{
  "num_hidden_layers": 11,
  "hidden_size": 128,
  "n_experts": 32,
  "d_expert": 240,
  "d_shared_expert": 0,
  "hidden_act": "gelu",
  "router_score": "sigmoid",
  "normalize_top_k": false,
  "routed_scale": 2.0,
  "vocab_size": 8129,
  "norm_eps": 1e-05,
  "optimizer": "adamw",
  "learning_rate": 0.0024,
  "beta1": 0.9,
  "max_steps": 6772
}
Below are experts of layer 7 (counted from 0) of a mixture-of-experts language model. Rows are named router (the router's row for the expert), up (a neuron's input weights, with its number), down (a neuron's output weights, with its number) and show model dimensions 0-127. Each number is 128 + 32 x the weight over its row's rms, rounded and kept within 0 to 255. Numbers have three digits each.
Before each expert's rows: a language model's description of what the expert responds to; "comes after" lists some tokens at least twice as common just before its tokens as in all text. This comes from a sample of Wikipedia text that the model never trained on. Tokens count by the router's weight.

# expert 24
Digits and capital codes
comes after: "°", " ", "-", "L", "M", "_{"
router:137091121170115128120149164137164135089145097118144156075184147184130101131128153147103082127187219130146166131023106097141147167132160109151190116127115125161092102120144118109136127098128162182142134107129118067132131121119149133064144118114127141103124138124082090110144206089131152111185063149125120122144120159145139112130164196090111168195105113152136062155123104148076091069088
up10:096106085102137132114150128162107106137155108160144171092096152127172129110140162077146148103142088102090090140094172205169117163088092224106116128082152169089134181108155121111097116168128088152141129098133137216175174129133150133167166137112137092116127100197129169117118149093101128121150136163127114129100131097124084143181154090141155107093054129125151172074116145121157158210076
down10:143073173145145051106093181184101154177117120130138108149108176081119137148104130089159095169146191157175135087145089147148109077159130132141216118130123141127112157177122150073153182130191137120162105116142128113132107118097105082175118149108150105114085124096136100124093111157080110139117082085144141146144159156118143086134118123177077076149077117064145146103174161072090088162091
up11:105171106135132149130125092074148091130129170182139178060109166144101102131225126211225118081109092082088124177087126103137120148090136132071148110141120097132157175134101147121124140144133137131122055110134160129138142083142153130170124211140156133091096117181110111115107174101128149151113119205159154131133063133116124123100083158102164135142112106108119149096166151155164105155143
down11:148102078160110129190131142105187161170123105084127062113124114164117129162140141068167146110109171138135151115098132105126157149151129134117152154116117103153116128145156140130133093146133112135055130159147100108171086075149118199132138074135072164046123195043166095122122138090125105126176143133148157097123139153213115071105076137065113142096167087140162130179154128172125156139156
up12:112105111073116149155134127112120137164105135156153145079127162155174110106143199120120111119113112178135148103116148127165136096091110143184136116179174106095095079096126116139150159152158129108161126095190119089141155120113131143147125210111174151091100108112096114185061175158114088131092147118067153162123108048092241160134140135136113130109116105119189160111104051155124122091088
down12:183136124086143113140117101132132076139153164164124118128128095112121137136084136107178101091100135133122205125123111153171116048092152120096179082082088150149142122134153181119194071145111070210150132156108146153165134123172135150122102067121127104124141066123112137185103095125091134119196162126091114165092128114086149121089106160079158125090165112137158164106157176179138084081178
up13:157076162105095139069114105176099088091125095094107151134128125125156094144101159102123172126136067145143078146136078122142083161115137120100098153127069130144189205125099149107133177100132148125106112166145208158110100133086142148152180100132071114152142148160162152146091124162205066142108133114081130165093156112167115187127096081139146065067174153157092133154169144123119094099145
down13:136115083102187124110086157184122129148160135162143170115105083157097131179147123113156187132136163082165120135169100201093100120093108089139121073155162159148128150125128123167118099112105099100191145117125110113092135107135110090137166160107132139165140129106066086101122110184080105146100121110149076227092136072119155105098145137147127181180158118139119133044090120062182127161138
up14:115124101189160080155128164124123063110081176097064171156151147086188134157152135070140147089152098153092116141146199121148129161078110108166133113087163083121135134132134080089078129137077142118108178110080137171126149132084105134120161157097083122144159208087146151168098151075119113062120095135125177136184104135160140116071144099148171158155125149143131106138142117125086148182170
down14:158085185130121111139105094107060128118110206146181150077038137144119123080109161154113148194095106091103123125101141157115094148122159132138163111165135161134136168160152113043075116154171091143085146147123104165084115171108129087151137121096113113157122207123123148139132112065122112156123100141158155087156151078150163149090118087098118137120172152132115117097163132135075120205182
up15:099043123077082114088103137135131106067053169134119206085152126137173151121142101102133145108091088136108101168131112146157155100191195115154103145134100139106094149172100126114120120119157095075166171167108185139184105143108116174135149160115123169093130146183097162105119111123152091111172086129063145160094172079067165103168190135127111109114123135137166180111118123121157150121132
down15:137075074111122134164090105137091127175157163189083179101117158076149155133096147108150108092082156147110143130111150115133096116115170152166084110122111143147137133123112187075124149178129094079147135125119149173110129222169076137169082126138126157148098112139118158162151098134079117105120119137109138176100133076089132124088102128222122085139134157057111131083084199114174147181130
up16:133115159080139168165149068107121159098081125122139110129146139159107123147135157171094140168109158171165129110090131150145124103125108161159109153164149094109122044162103099117097114083144105057135152157116083146121102184110158093143060149187180097137090045152171135125109160136162158078162140083135189106080116098173187148052152178149124103174133147150114129132125097144170089128128
down16:125138092126135143121116079064142090094159157111029138142112140132134157140142111104127117096119113121123149079134150115162130096106107186170102146131118139161173109112167172149148145149141145139102101144172164178154133150170127159123130071191130130093143085162061106161117079144106123092106193159094089161135102105090159113150143090129117215130140039132179072189074132164133120099090
up17:113173110085131169141148107072116101107166102079166143119191120152114145141129109162104094093102112062120118142065134169065147135134133102113175108115126109101181069181164191089126160135158134120169130105130163135126131090106128098183196132144133146155158138141100092122190178149174077088150108147142081137134126143128082113170153066132187110109146129139042149130101175132135173188131
down17:141095150122101163126184084123128086143088131151130102083109165139059134144198189086135116102133118161172084145146110124149104143117119138124100137096128126096105237149121163170089101094120110097146101148124073114135156158089114138096103175147128123144136096101196201132089112156125112134074130066113127177108120111161170118142116113138091158163135127127067127070134140165140201202089
up18:115107083145086102097159100126112145121159120114144161083158155168127125114137147101185083083140154079110176159082113172078112122098160111098184123157153129147145045130122165136132140152111167082097139131125178190131173115119115166108173172135129117102108169139161087074194168159125084151089152156137068185204111114141149086110113107089173154114147116087125084140114127099137114177058
down18:121136100139083185147116136110137141119073056167176125102150108150100137135203138080125073131072196147145135141167126124156145119087108085112055148105082132122093181184149172227148081125105078121163150133146138098144089119158133132179077106124073139161132127102146119154170130098153126142131111102106121143122149108103103115126161164086091185127163110087102146108168083167106168114176
up19:149121142116172152145227137116086108163086138131083127145073186143135114095083128102130157176124116208133090167085113128182089109109112129156100121128165150119121165090165160105121121077171155117101113093132142118135079128124083105147153059179166110082116137178039089121128099142165090161137121081177150112142148115166197081154165144111143145113146139094186094146133133100145143101098
down19:142108167123126099081107096137102197135074108112088155170133122138166162120153098111102091141167038056133114180168123166150108101167112086084147089181169143154143162088112143151130138143101192135175125119139141143131116043081171096138160123132059117192114100189115132111165154074158073158122160161181134116125100105113090145123167180102159102116126120104136130100144146136111096160114
up20:106160111118099121113148128109121088107157154130161105122127150147132166122118143133104157053104161158113044119144107097116138167094081091160107115199140146133110068181087141135146158116185221109091114084131095075158041109100102081128116106099126120168112139119152171174131124156215114161099125135140167111161099105113118139120104181106110097135107110157215205129133103142131129111113
down20:151139174137144134137148055146071145175160154206124103122149128138104135184094089168118146102130148149116105145148096142134164098130099076088136117137153176089102174061132066148189124119111134096188135145124132147084134059122118117091104171073107115157152169112119112121146119142042140144116121181116102161162142144108110149119137063055136141104137148147123122145134115224099161065122
up21:134175115093140132140115108098083111121173107122057139138183164170124127149109135145115164115147158089120179071089202174132105149114151098141133184130089071149142095115145072074157202156118085142110151084117055140128167115137130143125138145117142120135139151097225099090173158098168140105156139173138143128127074147171081130090116120168127151148173148108083078148095092074135148156159
down21:152156156162108161158086161157101071111116133083178080152142113091134123083071173146147129133090121131087103131131116147093081188139169169152055145166115111095111124186147174187050142131142128147132140105130101152141138158124169140125070166144111116114114152108166158128110121070129148174197128096054141066163144117135138152144149103154087108047140118139096113170085159143119133181090
up22:098089142126129153138130127066143078058086184155080166090130166092133052127156168099111117147086109151110131132107151089123122175129191104153185135112101125169111116145123137115100167121146117164131099089145071134118160111158127151145118198110094111131127176136147128046163160132185174102150111127113138162104075184145142042089137178162116120127125092090074163107160106170163109115098
down22:101098089140156180126134121158123137129075109073123108159083163161137153168132131178174138133119119080168167096101069128110114159123155156159087103112127122147136121071134113092088140110096147185140066092112112129168120115117137166103153147146106097162152147083153146092031156107142133207125179120148106105110193110171096094174127113124142140064155148132090170178093119123064144203157
up23:140086133124156126127107140159103123098131168083104166134123175092123109077131098100167140082109123099112135153097141181247157137132139158138203102129179101157113130110102111122097080125132086127142122079113174118128122074149063153147154181076100108134149113182070121093145181102246127154119137140162108115133108146075145069128137145158102090107104130160163125102092131115142135151089
down23:089072120137114167094134181155089157094117109059097151137121164129155151133096117102212130099131188126097171166072127117163120050171177167107112117096104148088098206106182105087138120111110183143089129126162117091149106105112103134193143143178117129112110135113171125130075150153125190122083110145105109134144152117099071127125188142118144109154138149115109185119161114094074122186141
up24:143131115109089107141084152122143105089126102101039101237139103043149092168098114182193141097224118147110152128131149108130105153172057103115144175099141141056138127093090136155106109085089150135142072157075092150137126120132133154136174130078146135111119114137118183126142149176167143131110163071165128128113135105143112139138138167125093111094080136150097124171135130111156127142159
down24:125167166139135131133174092128159148088177111138150205163112113191110145057185138101126137174123113156084060085198102153151125116111147130149159090110141158142090154089182120242141102088139113081072189163154158103121136139140061147117120113145088121122122054126150119100066139140143145106122155106132097097155118088117142177125120136106163144138123146084084125148115092109117148101108
up25:134131147155135144184133150144168086121181109129148087139089102045134141173136030143091167080106140102106136079113095171109059165142110138152141107047119121109136118149107086119144172122116119150102138110176074129098104129108103135157186074167147160121092158125164165138129075107087088110121145134137138167098152122126132096129195126097121116137159168150121134120131174126053176120215
down25:142141182143178131149180119140154120127200143072179092159163113099151149108136124127124152156101109131134104112114120146109135191111069135165091133155159099160147168145140115040119157189107156058118164066073126155138092096143150125123134126114125112116097095112193143181087091156151137155077129109196084148127136112141164082110068126128152068148139109133126074039112135087129130160125
up26:091159136093120163123139197099147094215055118105174167190111122080146164179182119130119102136105086073127057164099175119133113056114142108149073144156176128121086196124124122133089129136125112097105139107160123118121107148099094158150130117148124145111102095127120170179138151150128080142042186120092149146123151150120142090161138119121075166124140135150122179104175107116096112077157
down26:131085170114137135131109122131119109107166194096116159168138130144193154171144138121110076200191064075133112109159105135124114137138115135179154104129138089130166126160122113000142090152154130110172103081135097142106120132143076145098140143069090155083103162112128171160122109133177103119113130137182097212110168117137125132146175088109165113106067113151161130088100124089117086143114

# expert 9
Brackets and numeric punctuation
comes after: "^{", "7", "3", "2", "4", "6"
router:117085179142111136113159184116109098110148078096110173096174158135136124157128142160109090146173158114069172149051079139140111112138157185122176102136129135088095133169129124041109157111141173165085118122166114107135130151081087167123196153138102147116147160075126128098107138124127157083170111169138107164163135115157192132133182186126108109190093137196112115086138065151119091107111
up10:086187121098102123123174149105119078120112059097126137217166097123141048134097120144124115104117158149132105095162154145176154185059112100149166122112114173159125086102114120160133168134183145126120160098152095071125138116076065130083125071180075149079091155122140151105209112098150141097133157143092153143153186078188143105147144106146141111158156147137155152139118120100153132115104
down10:081168111116191129179126105128129113163161079162101129159155086100139163159140187149150121114093069183101129155180112127107170121130148130079130095084112108094184129152144123079101177133116120088154165152108157014084175157178103155131114165077123124137118161152165132170086086170124126167136180152149121076127137124146137159085103061150137100169093122128071127148138096115138116105085
up11:084144149154126124174102100168070157164094065093173099159139094111160149158166138184091149121178171135089078127092084121147152131145160051126123133090114140141091140192076120126111155097097145130124153101123095099083138086134126089144115139130084072076165121111129119168096177143132114142138177124121089168151135112161108200133182150094113168107141132062143117122185178173181106147085
down11:108134145041152131109118117141124184111136179092089097101154124123130142125155114176137166172118122152095121180198130092122122053085078160153127069092165136154109079107161095115140143155113104086105079175109084116112079084141157183155129115052094075140075163135092164114089150159154137115152160156110140108148188131099144107095134161199157137101131132145147170107140158175129114136180
up12:131151145138091087111119159071079068106108084122156125096120160098171125186105127067143077126119152153091122160076181088161118128097158122133139203144086124144121072166081129144127122109131118088161104170145129103146175169157078095119096128141097184131132158050091137158180164108127184096057116160139164110108089138165160133110139143191097132112127112182171080137109118091105167130156
down12:077109176215134114163079118142109163192148091107114151135126132143187164157092154126122082130135084138062105113102065173098103094105139167140133125088094195085172162107154139148083138130146077118120141137110148126109126187102069128174107167148132144163160163194131158141107070134126117153149140125133184056133121075132138118140116160117108148129185109128162060094158139106095088090131
up13:128083149061176105144164076128081126106087097137136144128124091117122137085107149137122086161182114109055055178131112126109113082158110107151115120115103178114104116163079119160153207090153153134093104114187136123109143129075057119087132100145140149119170141094131092126087132165174155062165161133155176147123158163148151135137169124081113144105194160108132146089171139162116176183095
down13:087048073132152138054118151070133141149144149130115130173052165103130184075182136181179114154127085074086148132158127081159125097095161164102083103094145120075148134143116108166157107104078090123121096161145158143092113181141111189142128172123086096162129150183111151155135134123141180109115130082171127152164159090131111098076129129182179149123122165108096125154089102136153125131146
up14:136102135165147160084106043109075077142123111131088164149129092137115096106122161141094119175116106072112105106127147150145115082099119113116120160134164160150135090143131124142109138204199115103091163173207128135096101161104111143092156101206110142105081141149143151167158117093141105134089101105114124195080117082124103118073203156122189177130141141067097173191127120120122132136151
down14:123094164088145099182096121157110089143161148056137133155133077175161141121139130168169126145126099134115145101081107072139217179168177121177005099115112092115147166112140106138155120119177122104181134145134073103107117130167097181083165109147137169116102136133113126133147156159134142165125134120131127160084170135128157087148092102124118118156136123087093047150080154094173167109118
up15:108133159111135150143138180095177129091130088095157105178101104117129114149142097107108152165124129145121142081154196114186102150151150096104096117132047132164180171152155118093115105159116149126166179104110103083155127091106091105177115039133099158099093122145102202106204113118162143107141104138143111119079172123141159048110082118183125057158110142177139156112096163136108096136135
down15:035201117131117151123118151132165129065106134173115165154158133103135148084137142069118103071076111147104101173124117115049132160120204117116181172116118150137174129112090153076144152166111135113154145146130149156123152143167118158155132162114125116083127146133160138149048083136090117177119167151108099099148141172155130182102130095116135078123048138157056121109169087126118148087137
up16:126100111166139142110081049124115195134122174127145139157112078132122123111164120105123143119097119112135071098112134101161089174156077066124071112119129120133171141078134139133165163114095099144097151159151183162125109065169144166141125138168156080131148107201179095168161170178138129110133174169160093123164084157132082160151161071104102121123154149063153123095102186192148088137126
down16:107130090057095155105121164157129177109152145098111083104114116089150137142161129134137140152162137206117118099150172148164144132067151157135114119180177098147100101158084139145120144115142149109111131117158097128149079066160084177106138118152082115122107134141026167102131147154151134157162125168104092172193092113202129125112103132174156106130073123155075143108061077188133074104125
up17:126171145109178141116139121090145098148112132121206144127181108109113121082182116131112152193142112118147132123144126076097162143118138170151120088072129165154101079188060163163126137105124131120114133114142072103118043068145079116110097159177113105131149144098128085127171183126090128119077155099135116112107128110085111110141124152170079168126179201134167098136123191194121103123060
down17:128116178152166118109119117134128190115185124162078151165121131120092183130141141101140083109100076080177152113146079078125103147143140172133101150066160113168149140151164093132144113126103169108145079173091072090120080129126116176125162106151118034129094134090098172102107111190171190172111108111182118160208116150162164093096068143147135111123102155155162158149102124133146114142141
up18:144152090111115106116132117119117092124109144125221138178122125147115050102188191148108158113161141116133149097152142131117155102126123141129142132105155098131109154125137162149116116095185129135164168160137081109158145077083100127222101097129172107059142092134141134165155123139140164181082092106090174102061088114074101066023123091128149151163147152174114095115104121101144143104138
down18:136174136087157091140147156132140083118097175135100179127097073155057166135119172135136105102125135148109105109147068080113147114139135122193156175054139121179114144155120167109135126124135145152129165112145105073164134197128160181125080135085146072132162109115147078084136118151083177126142128119161116110138163105174179159079120032156168109086102118139158127099159161090126132058138
up19:099082180166127153172124142115163163075104184118120119095099192151144152118151118111094168185165136120124117137164083160109112137179110086100085175143100114149101120083151097115121091125172142124177146024107117142140167134110174085128106126083105152121125091160120152125124156149149095057180070066160100143083129111132160145176192152126121108121069118114194148114101114125116169116082
down19:112139164170139171113126122125126128059089119147166139138129168151166100135212094116095113120132150136169120180144170137078110135111136142137069121117125158148087121185126082145123129156109164123082096084136176187143146164107146075062148182106105129074108127048142119152168124069104108090086163156143166172109128174080126132145161142119065112128061109142143106161159054098121134098162
up20:141110165139122083096123082157075114116167127171070138162114136147121139129088105179138140161180138108138171122148150142122120126110148094138162135066117121131164167109173098142078123110157126167105163154112129141130097152094145135054146068186119154102092117156172144166197089093089083162109086131152145131102127125113091105095167177070118141149128072037082151173143189105134123069179
down20:164152162069167106125155165141160110171142138085135084152136121191188190091113099164127139160143136087136137108087083040191153142150147122128116085141105067081168112116142128070196115124156150123136075133157121116116138098147111118142165072150118169127110138095161095139118094105136126117119165110176105095072187154154155125160113072156132079173102110084092095119146141102124159199102
up21:110119140163137110148107109141082121156167081139174166127155109167122123099104124145101131154054141096063121085092085117152161150106149161134128115127151165124123120202117074120123125192115103091121171117133228111058087161166144200112139143190108120133162121113143137201151138105151095114125108162145088180116122116128096164166173117127091087097109093072126169150074153150084084149103
down21:131122194091146096136096119168086135124143153137143067142163137124158101133099105114113153157084151166132161107093120095187086125095148144084070123123158120197113092086143086123097134114142062085147075154110074173117094062182140130112176089105098129104126135148089152173162146158233131167153137149058128154084123146098160100126107144107130155159121164161100127149106188139163122094097
up22:099074170153068053113076111155128151154154137109092114180104126125136157134142165109091188147172104080172172109138090208096116129136199127126143106056129145121124106109146119074139138142134154127158126115093133159174127146115142117139134106158105167152119120153120162106148075154100099120148056149081103184063151143146117124064103159130128091121105092164142183128100117153095082175202
down22:106148151189105127139112134140155136097149143097167123082151110151122106091111173052119162092109198147148142112122057101115109216141142113167098152145039149129129121135126146103127130134162121138133077121180072196148134146101192179133127088159115214178115117086167111168120120099093137110112128144139082126095148167057120152132128106112136093154095148107091159114086115122061168115141
up23:136124115098146127088102131101184100160179202124113133111132140140136125125203142118143130078086116129142140149118166097111059126134106109123108131146123075128170088134082120112147153128088133119139093155197153146111125117160141140150114137135149093146104127138176114109153193162180126116056113152115131059092053163131108096109096106164095151065150179180194118127138170161096178045184
down23:127120120118145146118144106179151142154118098176119155104074155156129125097113097049133159139107092169120081051146101129130110163118150133161118163125155135150128121104121188207139078100158141187120159104162141134167112145166157150146118089119151127156174075162084138042134118053065122137137090129112086183156081099162122165163140142144099201130147137120155105094147104113122090055168
up24:114147124071127135056138146120082086107155138126129120097133174142143146148105142124108070104135154133136108148079145120095141125093162102166142125175190120122112051174085110107078161105094179101133136160173138152110132151122076127063167136119129183138104125095086111111158176172147145056077105194130118162118101106162143113130185140114150156154133138168158103166191096218082168145154
down24:101106167178122133160077045109121133192139112117129118121085138071148185145153121087196136126118049120088090060154112175165109142166136124110094131138135163089156203107136115110083081115131064131155117127155167161126149157144166178140114136175110129200087112168162122135106055144096096151138085108160166158145100126157152158153131153071074126108171153096130117122108127130113127123155
up25:147177134108133116081139120145157142141119185124115137128124086139099137150121101096085123141144156122113132103108082092131058103162150113092088098162121088151146127173124141117117164118063148163096117189123084094119104158098117127103160113141116108177128166130211182198151119138102150130059199106157092094157094186129182158140144129108095087140164185125089161129119192217140095082120
down25:119136142119151122127134149137186217121088160147107104130137090126123153055067094130179166129195113157203154121132119158122116113095175185089089185126157146133095126107121126057185096098116112125139128149108112121148096085141128150139138155123152107175081128145101090085130168039089102174085114093159107114214147115134147155141131140183154128134099114100077121100154116154112076105138
up26:105127155127092132143110137117138145137174089123106166136107101103103107128118174120142090126130107121145117158060154155152124113148101173109120119159146182087102154146092139118104186128113144150058084149165155089103117097084138198136143149095119102142102097106116149129070099146234142079210135131113095170146079084108152114189215156124133119124117085108186151069101092159142151157070
down26:121085099133179101109098105143154107121093102138162082153061103095174108122150056135137111125124068189113133136137150141148117140066153107116103078179134172198038121116125132160126066143095095138163124099151147188138089161168156172126089118138117147110118107159066089117160151096128192094156108085079146200157160157090121141164128190152126123160128150139129133185102123126129113104106

# expert 31
Line breaks
comes after: " |", ")", " |  |", ".", "==", "==="
router:144110165180067107134150125137072119146149066101098215126102173113170066116197141153107067123151192118103146119084086116184146137183137158143113117100105094115137108135157076137140122085140181206118161134151121049154097121089127159149111132153160188146130173105074100133132137131153118092144111153150119109135147094143117118115152132066102162161144108147087100091133097155141062154116
up6:200061074127120179127109124058166109119136147177115139130138178132086129097140149096143145106139129150075126126126162121154100135116124083160115154165144116081114135129148082129169108094158094120147129110170153162086091074097140151120132111089096142120066134110121150212069124129124115128108105109204107178195180187079148079085111132146155125119131148142074131042112131126088115079116
down6:167106090120143142127098120126142153171061132128111150104115158106135094076150158161154133216141114060119103140110109135183091126148091137148095144097120140129072145196143155154185085153191161156155170118161116124103161098076177098167092097101109108151102165116124135250127082113119100132115141107129079116123175097142142126135092113122152100096136170149046131108084137143077135125148
up7:200161133113121103139095135134193128117112140110175151158117177091112125137153195139142083103144150149128155077136152182132090091118107078137141153115113102135131126148160099156049103103188070114140101111121108153158211083086099144123081091109156136132117157188152128102099131185074061120150113132138183127132116188079127189068131109127152107140133135158100160094131127092096143111056
down7:149090134108190197095065156179150160160151091133169105135070156082107102084144130185157149173085146120163130112084147147124080139084103144169091131174139105150128153143183156136133182160112104128164111064079063127089122121121139121184119136118155119144115117137155144162089117103129151125130179117090136110123153106135086155095091093170163141123177106140045088197119112102093078142160
up8:125124098108112110117171082128090143108171065116078093143134128162084157103137186131114130132137151179136080123154106190116141097074097128118152148122158165089208112101118191113116110126191126109102106113164182154099105155150113107071128150141128180178087122168168154111111147150094053129108127151102088202098108121101090089127110196159145062141092101129134142158142111192125088168132
down8:134113125089104134156115035147085082170160104138063164121090070136163158111184107133088152112158109159125126179120121177103152119097163103100115106119154107114122184139179105119186135134122146110140121081137104122175094162110102087101138116125143176174105137174083121129110108133165112108137144139167147124162178098088043077137081112166123199188116138115097117174106109115117150207167
up9:130051059133135184110108120178063151145133149093123122136150112136076102098130159139104160127118120127117087152156076140129118149066135174098116100121107173079143080090109095177154125145144127114133132185120181166118147134151131141132161091130137072110151097144144122151094160130101152079097118107173113093084130059122089127170092186121121115118151085154114204170116134194094081096043
down9:137157155160152129133129079094151059244121123191099169128073113146129172155138062123079152127147177075128111101096136139141130158170132124152133162124183073093128155158122127131193126106124113132158176091141164101097093139113145069106114121111122157083108096165144098092136090115154127130137053139156158127172161172150129065125101114143126116175095079145195108111082101135148103154102
up10:175123110147146123111175155099102130149125106139157106169144125122153175137112141082112118148164135106100179086086143116156140155160060143073110218151118067164131054138088153148065135174098044144086103182079127114119190162126124133047148158117116115108134093091160180133187133164137144106143098097139210126152131165112143122151122122128171136113104125098128124122157057137103131113136
down10:127150137187114116101115132138095180095108145147167185108076100095152136092120185088149198149163163161068086099130121108096130100110086202117135175142163113152113073089164142117046135132109147124150129111099097135120166162125120098106165130130151126086132085151145194089106134162167083145156113094163109139089082159094104092077142132160139164071147147143120115152202150162191134105090
up11:102155187147091061136123180168131121100147115093164143217122090125151133068108126191121116117214167120151150072092157116146149131165062149150171119070164126162108118069140172131141131170104163140108130137095086104202139137153132098131118136121109094164129111105061127108120172073069123133115145138062114136098134131118121096133141155168126103136080158164175130108068142133158162105115
down11:097079113110129103166108128150117104133162123159120116092093141080142093185114156129116144159099130176136121140157099156178146145064150120090136092069115128139137077128028100176161048151143163136115122111105154076117104148158203181111138109132176098134139074137140183139147088089140087086128172142114160184152160078113132184163145086131126105165149128109119109148067184127123159179141
up12:102134104077083152140125118102028113135092145188122193137161142153131144118106166113099102122137127174140059096109138156112118139141151111128103129127145071122124089212117102122101154164134144169155104196136113142093096159064125165155116122075157110082110127127105129094125121067146147081134104126165124140160096138212152128195179109126188175133148138129081131143113150104045124139168
down12:117054157175101098168132102121111208161158099098147125100138123059089072114168151094180136124143139151110138119102215096153185131160058172106165123148176090128092091121147156155151127109115128145069127097130139127134165100098141111088104109127121068185127096168164140139103113184153120116178125130134091113130160154164131069120118105070116137115111115135125166113123117106161158112229
up13:108180143124127157132106118073108110122046128134084165151142101139142175132124122110111139127124082118138128075123179117117075128139208082170149134117138099146135099168143027118058146169147122148162118199120135158110142121077162146161107139061115104096143082143102153107196120147110166091089140185129145115088076064120148152120199173112135123112122103155136114142136188149079110147142
down13:116098187132091147151086109150113108120131151105124086137102134106067110127096147099130105082135129120153145162108140138108132099138034172122182135180136112134140141147153123185122102110096125143047215056158125122120172112114085173131149156173130138164146059108123126164081135109167159108183124154162158091084124134123109135070079148097196131100176064155180125114105131163156110168129
up14:130134119127123116122109119087191144100069150108167155168133143124178103156121148064135116127126105166079133210157152117065118132102125083134168127156132178127140101177149118148126156070187112079162107073095130172182124086131100140084083135092107202142142106187194160143162147085127128010136159136104122116104117113112159166091136127100135141135109101112189097140148111138131125128100
down14:119108159109180093093045175129102204123153134127103132133025142094181139119150104123179139177053153091119161130127126185132125107118111157127102103138130137131120121079173144201149137123136108139095181101138131127114113112126135078133140088172164147174165113166178097093145161114134074114145114151112140149095109092121122154075128126081136144117229105156112072133156097142116094179139
up15:089077099073108097091152128073135140137144165137187159169129103188169220135108093100120123155155084087111114067170096125080123101110071180099136114101125170089127160094111135135188136184069154124143106124141149139132109120131128123152128169086102169157044111147174124145099147146145150165133132133113132155166125074185111107191145116072149138159139124152133076082106097175104129107146
down15:118100121122144137112134100139119090143190136169155157095115099115178125137139134110122079163155154184123112124044152131106089160118158143142111165172165140175104137119140170000142112144128117116111133075190116148156113098081125123153046106119105108163107165116111135123174104130148118161093133160126055135123160142087084140133112184128133159136168100103105110158151099123182122140148
up16:147123061081128110159138149069125125151122176152097154104117147123151097050146150144094141089102129081078195103133125078143141115092125133143158155116119144175111101163099105137107218144149072121078141155153141123102107081133116153095170123145153161083072116097070097178118127214144144053115146118188123147171086152141170072149130102161125159154168139109091144132123163155093145118103
down16:189114171145184123116114063129104160124113119141137140147114116081118116140167101140166137129124181157184086162057160149132153128147128135131138116123139115120118120121102146110121131098108106148167092109131157163069127167016195128117069128140054118187060140097140144131112076168137094156150119090144081195157128151191128105174121158093106166107168113137134138105089066165134081111131
up17:149196137198108066136156141135130133109146107117148125105108163132203176132133184129128111088130120127129110143132135142101145123130108142115146127117132163139142090108114182148087098148162154151099070159150156130159163117119125117090085073118138108135071131082129134117136159066062086117121043179139131112111000127103102164137170197144131107150110108152185146189107141121124142126117
down17:132150127097152102141188057134121103131103111145128117070104113141135097171204190146099107087175106148107139092139128147152145131129114132125085163110142163092147104144160172133147110164128155116125139179124120168056129202131125055048137131107134129158122096100164085093071139107152101183130056119147179091153099148134114128151158179120121189067097130091168094120161092118149138182104
up18:131147188118176096128150147132101134106159159085132150084105119118154098183129093136095113151137136166140160140105145156115132127137053104139113117127117067126243114134177171133160088106071142107083119112090114110129106192133135136155129122127117085027149112144151144112144197112122096187140112132133150082142109145098162145073131126058064090145133104160152104195169154116147180140130
down18:145118112150090121120136088123105146120143075118174132121060098147154145101133103154140123121079160118077141134172102116124143160181164106164115192138092137086095118121103142217146122125129193153167159130091105141100177114099156107154075162097131104137064173084088142078157035062131129106080100107115170046146132134157122174165119099146078137132165152102154148113149123146178137134163
up19:135140091075056157145121133127165112124097122101133103091136143147149169090116136079106132136141180099136222129104073162125169107136185108196148156114153095126142063146167133100149154128098109136109116156060148145112188131123126164099116183116081168097123145109162140120167087214154148062089119133166086128140071134092136140117172168143142121102145136104110098145059169092140169144091
down19:116132150146155070167161130109074099123135094086098155168160118073073144098115167120114132145148099198146111146164182158130176089125093118214078092155182101079116064124096151174111148108110146116174149129100123101109103123137187127129115081131136139113136150154165153095074078141124182080121104154183135138154124113138095089133102121116150072130099158112147170048125151127190167102163
up20:185080105111151153103149093098105108148132039142135130127157119169104149150116131136129096084156157077134140184124159163068109130069166126101157127128145028075162115164102104139150095187165126117134076117121167178089108155121130114126125143129193121153123137126154139132153121107117131095171086109127118183112131079145137149149093178185102126135107157111090125134210074141078059151177
down20:153166076117114144177073103102085118130153160152108142148087104121125156173130125109106155137162158150175127185096145189109121118098169139080162108114160056085085145153114107147214063161090119059155129122144173101092125130166106159085102110131171188148082087165123104107160051127165157148145136081138094162113166126090134129109128127167103137187145142106054148139119120089115145140140
up21:101157078118174064126108130113091112140155175098181131158136068124124133139105158131104121078136134195125142122121109119113180129130108095181189124156157137058101165119106099122154109148088134111024160071097138171113092156112080134137112143168109100109153127083149125151198134117169123148113102128139128145094119102080149122094161182190136134130175098163071175189126159079104126162093
down21:113154109130127085123135091118158104190080098107088188119163152145193117116148117140143120138115134102141169114155123118114025145089171090062080155136137162075116116113117126135094073072137110159139127107167197133097125186206085100120107152090154141140094117183132154137081154131125149164134110111158149153161156136091117152166161160156135118132112158109219078082132101126133063126143
up22:080085153086142130150159133101090127109114163118139061179158110129105131115110107073118099117137169126157017126151172136146179130100121125122143178136142148115079035129084139143143091079148156158133076123085099152110089114098084138119167102100118154147068098126169116117085119126151133134130127151134164162108171108177151099116160124122103153196123164109110072205089092130078089113172
down22:128135122122173113172136129122140157075078115103139132097198114122073102107080080130159109099185155138130092116107149070125148160110130134133087135148142111143153072121118105037115191077113142186113073191102148132164082119133102107144187073122115135145196125136135142181172147112124132163174105194103203146139154098195155072102118080099130107122110144094119149124152113132113126118162